{"n_layer": 11, "d_model": 256, "n_experts": 256, "experts_per_token": 8, "d_expert": 32, "d_shared_expert": 0, "activation": "swiglu", "moe_layers": [1, 2, 3, 4, 5, 6, 7, 8, 9, 10], "router_score": "sigmoid", "normalize_top_k": true, "routed_scale": 2.83, "balance_loss": 0.00683, "balance_bias": false, "init_std_router": 0.0265, "lr_router": 0.00262, "n_head": 4, "n_kv_head": 4, "head_dim": 64, "vocab_size": 16384, "norm": "rmsnorm", "norm_place": "pre", "norm_eps": 1e-05, "positions": "rope", "rope_base": 16500.0, "rope_fraction": 1.0, "qk_norm": false, "attn_scale": 0.125, "tie_embeddings": false, "parallel_block": false, "init": "trunc", "init_std_qkv": 0.0312, "init_std_o": 0.00667, "init_std_up": 0.0312, "init_std_down": 0.00596, "optimizer": "adamw", "lr": 0.000861, "beta1": 0.9, "beta2": 0.99, "weight_decay": 0.22, "lr_head": 0.00888, "grad_clip": 0.5, "warmup_steps": 467, "schedule": "wsd", "decay_fraction": 1.0, "decay_shape": "linear", "final_lr_fraction": 0.0, "batch_tokens": 65536, "seq_len": 512, "doc_mask": false, "train_tokens": 516200000, "steps": 7877, "dataset": "wikipedia_en"}
Below are experts of layer 7 (counted from 0) of a mixture-of-experts language model. Rows are named router (the router's row for the expert), gate (a neuron's input weights, with its number), up (a neuron's input weights, with its number) and show model dimensions 128-255. Each number is 50 + 15 x the weight over its row's rms, rounded and kept within 0 to 99.
After each expert's rows: a language model's description of what the expert responds to. This comes from a sample of Wikipedia text that the model never trained on.

# expert 8
router:64 20 20 52 42 28 35 44 53 61 66 37 58 39 46 55 59 55 51 49 56 61 49 34 35 57 39 37 43 64 60 61 67 40 62 55 40 76 40 60 82 43 50 56 67 38 57 54 45 67 88 19 43 69 62 71 38 61 33 52 52 63 49 55 38 47 47 31 43 30 68 32 54 49 44 60 41 51 34 29 57 63 60 45 48 34 69 80 44 68 59 18 49 29 37 46 60 25 41 68 62 44 17 45 46 72 51 25 55 68 40 28 71 36 30 49 54 39 54 28 47 48 55 50 49 77 47 59
gate0:75 21 56 57 43 51 41 19 55 44 80 52 63 48 38 74 46 38 59 39 41 65 76 53 54 46 49 47 28 58 58 53 55 47 57 55 30 48 57 70 56 69 65 69 66 65 62 44 80 40 56 47 45 32 38 46 49 53 38 42 56 45 44 26 40 44 90 43 50 44 34 41 51 68 30 32 72 36 37 55 31 37 76 66 41 44 53 70 39 49 42 53 87 30 11 54 37 55 93 56 51 77 40 49 30 38 60 37 42 47 62 35 63 35 60 47 48 47 64 32 70 59 50 31 73 64 57 43
up0:41 66 60 48 51 44 50 56 60 70 42 46 16 67 54 48 51 43 32 38 35 43 66 40 42 36 72 40 38 48 43 19 26 96 63 26 55 43 59 57 57 59 62 48 57 59 98 62 57 37 38 44 44 46 49 51 63 38 55 65 59 49 37 54 27 59 68 79 44 51 37 63 19 32 26 24 43 68 51 54 49 45 41 11 50 61 58 52 67 46 67 44 49 45 28 44 32 46 58 46 55 30 22 41 47 35 44 82 44 84 30 47 39 29 29 29 67 63 62 55 30 34 47 19 61 39 48 76
Description: R-clusters, Thai, dates. Three groups: consonant pieces with r such as Br, Tr, Gr, r; Thai script bytes; and date or degree words such as June, °.

# expert 41
router:57 56 23 87 37 44 45 55 42 43 81 22 66 32 54 43 50 55 72 48 63 67 56 10 45 61 28 37 49 83 52 56 34 57 57 50 51 67 36 28 40 30 54 62 51 27 51 65 64 61 50 18 55 48 55 45 21 57 30 25 24 68 54 82 31 32 45 33 44 44 38 70 46 41 68 58 49 54 56 36 50 87 61 58 54 45 50 99 60 57 38 46 47 34 66 62 51 36 48 50 62 27 36 72 59 53 51 51 41 69 34 65 44 57 59 62 52 24 29 39 38 61 44 38 46 67 63 57
gate0:37 31 25 45 35 46 76 58 61 54 29 54 61 38 33 48 79 47 44 35 51 75 42 66 40 79 43 47 21 45 43 43 33 50 52 29 51 67 51 34 62 82 68 45 57 66 51 64 28 34 59 22 70 40 59 59 37 50 24 39 30 43 54 66 41 56 45 46 55 64 24 49 49 40 50 31 30 54 57 27 62 64 22 67 59 53 52 60 85 68 79 57 36 30 28 79 55 34 51 56 65 38 54 52 59 70 51 52 28 58 32 68 77 54 21 35 56 50 36 50 38 55 57 37 36 42 77 66
up0:59 45 32 39 41 67 47 64 38 71 25 39 31 46 46 47 50 32 47 52 36 48 63 33 62 56 37 42 75 23 29 29 63 58 63 63 41 40 64 59 72 39 43 28 45 34 56 48 42 59 53 62 41 67 51 40 73 55 70 56 77 48 63 32 56 44 61 28 77 20 41 47 32 29 47 76 46 33 34 40 66 32 50 39 50 50 44 23 33 54 68 46 66 46 49 32 59 61 39 59 39 55 46 46 39 47 56 22 71 61 50 58 51 77 63 95 39 49 35 42 49 20 69 52 30 17 26 37
Description: Foreign name fragments. Word pieces inside foreign personal and place names, such as Mar, Mon, Flor, ater, ő, plus pipes and spaces in football squad tables.

# expert 17
router:40 52 51 61 42 36 52 40 53 44 56 44 46 28 58 74 44 39 51 52 64 67 51 35 44 48 29 27 38 68 69 41 40 52 91 73 97 76 61 37 41 72 61 48 68 47 57 35 49 43 26 15 59 51 57 34 35 71 20 43 43 73 60 33 24 57 29 35 70 43 62 45 39 48 77 64 39 56 30 57 52 57 66 76 55 51 56 57 36 63 54 20 53 39 26 20 41 35 31 35 52 48 37 60 35 41 50 56 56 56 38 66 34 59 65 63 65 30 40 70 48 79 70 57 57 56 42 51
gate0:51 56 44 45 72 33 46 11 62 71 39 40 37 52 33 49 41 62 30 22 38 63 44 54 53 40 38 32 37 51 63 46 31 44 43 70 51 47 36 60 81 51 42 32 31 42 60 62 41 19 46 54 51 42 41 57 84 70 59 42 39 52 54 48 58 47 74 59 51 61 50 54 58 42 57 26 40 74 71 36 48 54 65 45 52 56 31 48 53 60 56 32 74 43 78 14 51 47 38 54 20 55 20 59 50 52 65 45 69 33 41 66 56 60 37 44 53 53 51 31 52 53 91 59 37 11 48 52
up0:52 58 81 36 51 50 45 31 52 42 43 49 32 30 60 83 28 55 52 70 76 32 81 47 47 51 68 45 55 45 45 42 30 47 55 42 66 55 63 42 60 89 71 28 40 54 57 35 61 50 54 53 79 51 51 27 41 68 67 45 58 34 52 48 59 69 51 59 59 48 51 34 43 53 69 37 59 30 58 36 52 40 60 62 67 64 60 32 37 28 54 67 44 30 37 44 48 53 35 62 71 57 53 41 35 37 54 79 31 49 68 72 36 49 67 46 61 55 34 60 48 52 74 72 77 46 61 62
Description: Prepositions after verbs. Prepositions and conjunctions opening a phrase in running prose, such as in, by, with, after, under, during, due.

# expert 37
router:60 22 53 40 47 54 74 17 57 70 67 29 81 65 55 87 51 51 52 55 55 85 31 49 45 63 26 06 49 54 60 40 39 30 71 61 77 69 49 46 74 33 68 53 43 39 51 45 57 54 61 45 58 42 54 40 46 33 33 39 33 58 82 40 17 59 43 31 34 36 56 58 43 38 71 57 38 31 32 59 79 85 48 12 59 42 77 67 65 68 63 21 61 69 37 46 34 45 48 61 48 52 52 70 62 85 48 59 54 44 35 43 57 58 65 66 51 48 42 18 56 52 45 36 36 57 25 88
gate0:27 58 31 65 44 52 67 65 52 42 24 68 31 45 28 68 52 51 51 50 64 59 83 49 36 56 49 32 43 53 52 51 44 41 77 57 43 73 35 32 53 66 54 53 36 42 12 41 57 55 58 58 42 31 47 57 43 36 53 57 35 69 60 63 47 68 58 30 75 40 54 08 40 55 50 44 48 55 71 61 56 68 63 49 79 45 19 53 62 36 54 50 55 17 41 33 57 39 08 19 60 47 14 39 47 78 47 46 44 33 54 37 76 64 53 62 65 61 51 71 38 55 27 51 59 68 47 32
up0:51 55 58 53 51 35 36 48 53 58 54 27 43 38 59 39 49 68 65 44 62 52 56 63 73 34 44 73 76 62 42 72 51 34 37 40 57 29 49 55 37 42 47 40 84 65 57 72 43 59 46 35 58 59 69 87 42 54 43 34 79 42 63 56 48 42 53 57 35 51 52 64 38 64 45 77 56 74 41 36 24 42 32 65 55 46 61 45 38 90 53 33 42 56 51 30 52 95 82 66 45 43 34 41 49 35 59 54 61 69 45 32 41 31 43 65 29 34 53 40 36 52 37 53 42 73 55 60
Description: Table row endings. The pipe and line break that end a table row, especially after a sentence in a description cell, plus However and former.

# expert 15
router:37 53 41 64 67 50 45 31 39 62 77 44 60 44 43 64 31 56 75 54 55 68 24 32 33 75 38 49 45 62 50 76 49 45 60 75 69 42 20 16 62 59 56 72 55 52 59 62 50 69 83 27 44 39 62 42 22 46 61 39 45 79 70 59 06 52 53 16 47 36 51 43 70 36 82 66 39 51 67 36 60 82 51 41 41 49 48 81 55 63 43 51 86 34 47 27 23 38 70 50 74 53 35 75 51 58 40 63 49 55 08 39 50 44 37 46 74 37 67 30 50 87 52 45 36 66 39 54
gate0:52 38 76 47 51 72 42 58 49 53 29 64 35 57 54 65 46 63 56 77 69 65 75 69 44 44 50 54 46 52 45 36 46 74 36 29 67 48 33 22 50 76 55 60 49 38 54 23 66 25 50 31 38 52 45 64 47 38 40 28 54 61 55 43 47 63 57 46 75 39 23 32 61 59 76 29 60 69 47 57 11 73 46 47 70 34 67 55 24 61 34 38 59 09 56 53 50 70 62 62 41 66 42 46 49 38 47 42 41 55 72 31 56 47 34 55 64 44 40 53 21 38 37 59 36 62 49 62
up0:32 66 48 62 47 50 69 63 43 58 76 41 63 65 73 36 74 44 63 53 53 32 33 25 61 83 46 23 58 62 74 51 76 43 54 51 71 53 59 55 74 42 15 39 55 62 61 33 37 61 40 68 61 38 82 68 53 48 58 70 30 60 55 54 49 52 56 38 59 54 68 51 45 42 38 81 48 43 42 64 63 32 54 66 29 62 60 34 63 50 76 54 51 63 15 50 80 34 35 37 41 66 63 23 49 57 41 49 73 39 43 50 48 39 61 55 33 54 36 47 55 66 37 26 68 21 36 62
Description: Name pieces and months. Month names, dollar signs and year digits, plus pieces inside personal and place names, such as Al-mer-ía, Tel Av-iv, Charlie Price.

# expert 52
router:55 36 25 76 54 69 68 51 48 50 51 42 65 51 50 31 36 45 37 40 69 52 25 51 49 68 50 16 47 77 44 43 57 46 58 60 74 31 37 31 39 45 68 64 30 61 55 46 63 50 41 26 45 66 58 30 41 61 39 37 07 66 70 56 27 38 27 31 48 63 50 62 51 41 47 56 33 54 49 29 52 46 50 49 73 52 47 70 57 49 88 17 81 38 29 55 41 40 43 38 64 56 60 43 67 69 60 49 50 63 39 49 56 39 28 76 46 39 36 30 18 64 39 28 55 52 60 78
gate0:54 42 65 57 26 50 30 47 34 65 54 48 60 55 82 30 52 27 47 54 50 50 30 56 41 64 43 52 57 61 45 54 48 59 35 43 26 46 31 60 40 31 49 33 32 26 22 54 40 36 57 57 83 56 58 86 44 37 20 66 38 48 72 56 42 36 80 32 41 62 50 67 45 78 55 60 71 70 68 43 61 53 32 77 38 68 60 32 43 22 43 15 58 48 49 40 69 43 70 55 30 74 57 58 69 59 35 52 41 60 57 36 29 14 64 22 50 33 26 77 59 51 40 56 22 49 45 42
up0:82 39 51 59 45 61 58 48 45 47 41 42 34 42 64 40 35 53 32 46 71 45 48 61 56 61 44 68 26 60 45 62 55 77 23 62 41 43 42 50 49 43 56 45 52 32 37 46 57 56 49 39 65 55 26 63 59 51 56 67 53 68 62 50 58 27 80 63 20 66 41 64 41 92 28 51 55 46 68 17 46 71 28 56 46 41 48 56 45 23 70 25 54 71 31 47 65 28 69 52 18 64 93 40 27 58 45 41 54 50 66 60 53 24 67 30 36 49 28 57 48 54 35 24 18 48 54 39
Description: Measurement and statistic numbers. Digits and units inside measurements and sports stats, often in parenthesized conversions: 228 lb (103 kg), 16.7 ppg, ft, metres, freestyle.

# expert 21
router:48 20 52 27 51 52 51 52 69 43 61 35 69 51 42 36 49 63 40 63 42 72 45 47 46 60 56 45 50 56 52 13 61 53 60 80 63 68 61 36 58 37 48 30 37 36 45 50 77 30 77 39 53 66 66 31 32 62 26 22 24 66 55 47 28 28 32 23 72 38 49 56 61 37 54 49 34 26 30 30 63 45 66 33 53 50 58 76 51 56 68 33 44 32 55 30 26 29 24 76 64 44 40 37 53 84 48 56 38 44 17 50 33 53 21 54 44 39 58 41 46 43 76 47 70 51 58 54
gate0:40 34 57 51 50 42 48 40 48 24 62 60 54 17 24 72 21 60 29 56 66 50 36 60 46 48 39 52 56 61 30 63 60 25 43 55 29 72 60 33 54 45 50 75 58 28 43 50 35 54 65 38 42 46 41 58 71 65 34 19 43 48 50 37 32 49 29 35 35 32 59 49 60 64 71 60 76 29 51 31 64 33 62 59 61 38 55 58 31 51 26 56 52 31 56 46 50 40 57 68 69 56 29 53 67 40 58 55 56 42 52 54 56 83 52 84 47 44 63 50 71 59 43 70 17 46 59 48
up0:41 37 54 54 55 45 60 50 39 61 51 20 57 31 47 30 42 26 47 45 46 42 74 45 45 76 50 67 39 56 91 53 70 29 24 45 55 60 64 54 31 54 42 45 35 56 60 56 58 29 40 44 44 37 51 57 35 25 45 35 50 58 40 60 22 54 77 71 40 59 52 43 45 45 29 54 40 36 52 45 64 33 43 51 77 44 61 38 49 27 55 45 45 34 35 41 50 48 33 25 71 56 47 73 59 57 97 63 50 59 31 32 62 41 65 40 49 39 47 59 55 55 47 44 57 43 37 27
Description: Political prefixes, -ist pieces. Political and prefix words like Republican, Communist, post, anti, pre, plus mid-word pieces like -ist in humorist and cells in election or sports tables.

# expert 61
router:54 37 39 82 29 46 70 41 50 56 62 51 64 32 30 53 61 34 54 60 56 67 49 38 74 44 38 32 36 62 38 19 45 36 54 61 66 55 67 22 42 67 60 82 52 60 47 44 57 39 33 48 49 44 60 25 45 56 20 51 13 49 74 73 37 61 29 43 49 50 43 46 73 51 42 29 53 64 33 46 72 40 74 59 43 54 59 70 65 56 67 24 69 55 19 25 39 34 51 32 67 40 49 62 73 56 51 50 55 63 31 29 43 49 36 64 71 23 45 13 53 49 65 56 63 52 52 53
gate0:45 85 53 42 73 39 56 34 45 50 27 40 46 43 75 60 35 54 49 70 29 18 38 37 46 53 24 62 57 48 35 60 48 64 48 56 43 32 54 21 42 66 59 94 37 68 66 62 21 50 44 49 35 38 44 29 25 20 42 57 59 76 54 29 69 39 62 48 68 54 60 56 36 41 83 52 34 72 29 42 19 45 59 44 69 45 61 72 49 28 74 49 42 49 54 47 91 38 70 35 49 06 29 48 54 79 48 64 36 46 30 56 41 46 47 42 59 51 61 40 57 64 38 66 30 54 65 51
up0:51 52 45 58 71 34 72 38 75 48 50 77 45 46 37 58 62 51 33 43 40 15 38 62 51 36 33 55 03 73 32 42 69 83 61 79 49 49 56 43 55 43 65 50 23 58 52 42 52 59 59 67 40 39 34 52 69 51 11 52 39 61 54 63 53 46 54 31 25 61 38 53 42 33 61 39 52 57 17 63 54 48 63 38 50 35 69 69 50 40 44 54 73 50 70 39 20 50 20 53 41 20 36 44 49 84 51 55 54 45 26 32 53 58 37 48 73 29 57 57 62 69 62 56 28 22 83 30
Description: Prepositions and election tables. Prepositions such as until, under, as and between, and table headers or dashes in election and tennis tables, such as Votes and Singles – Doubles.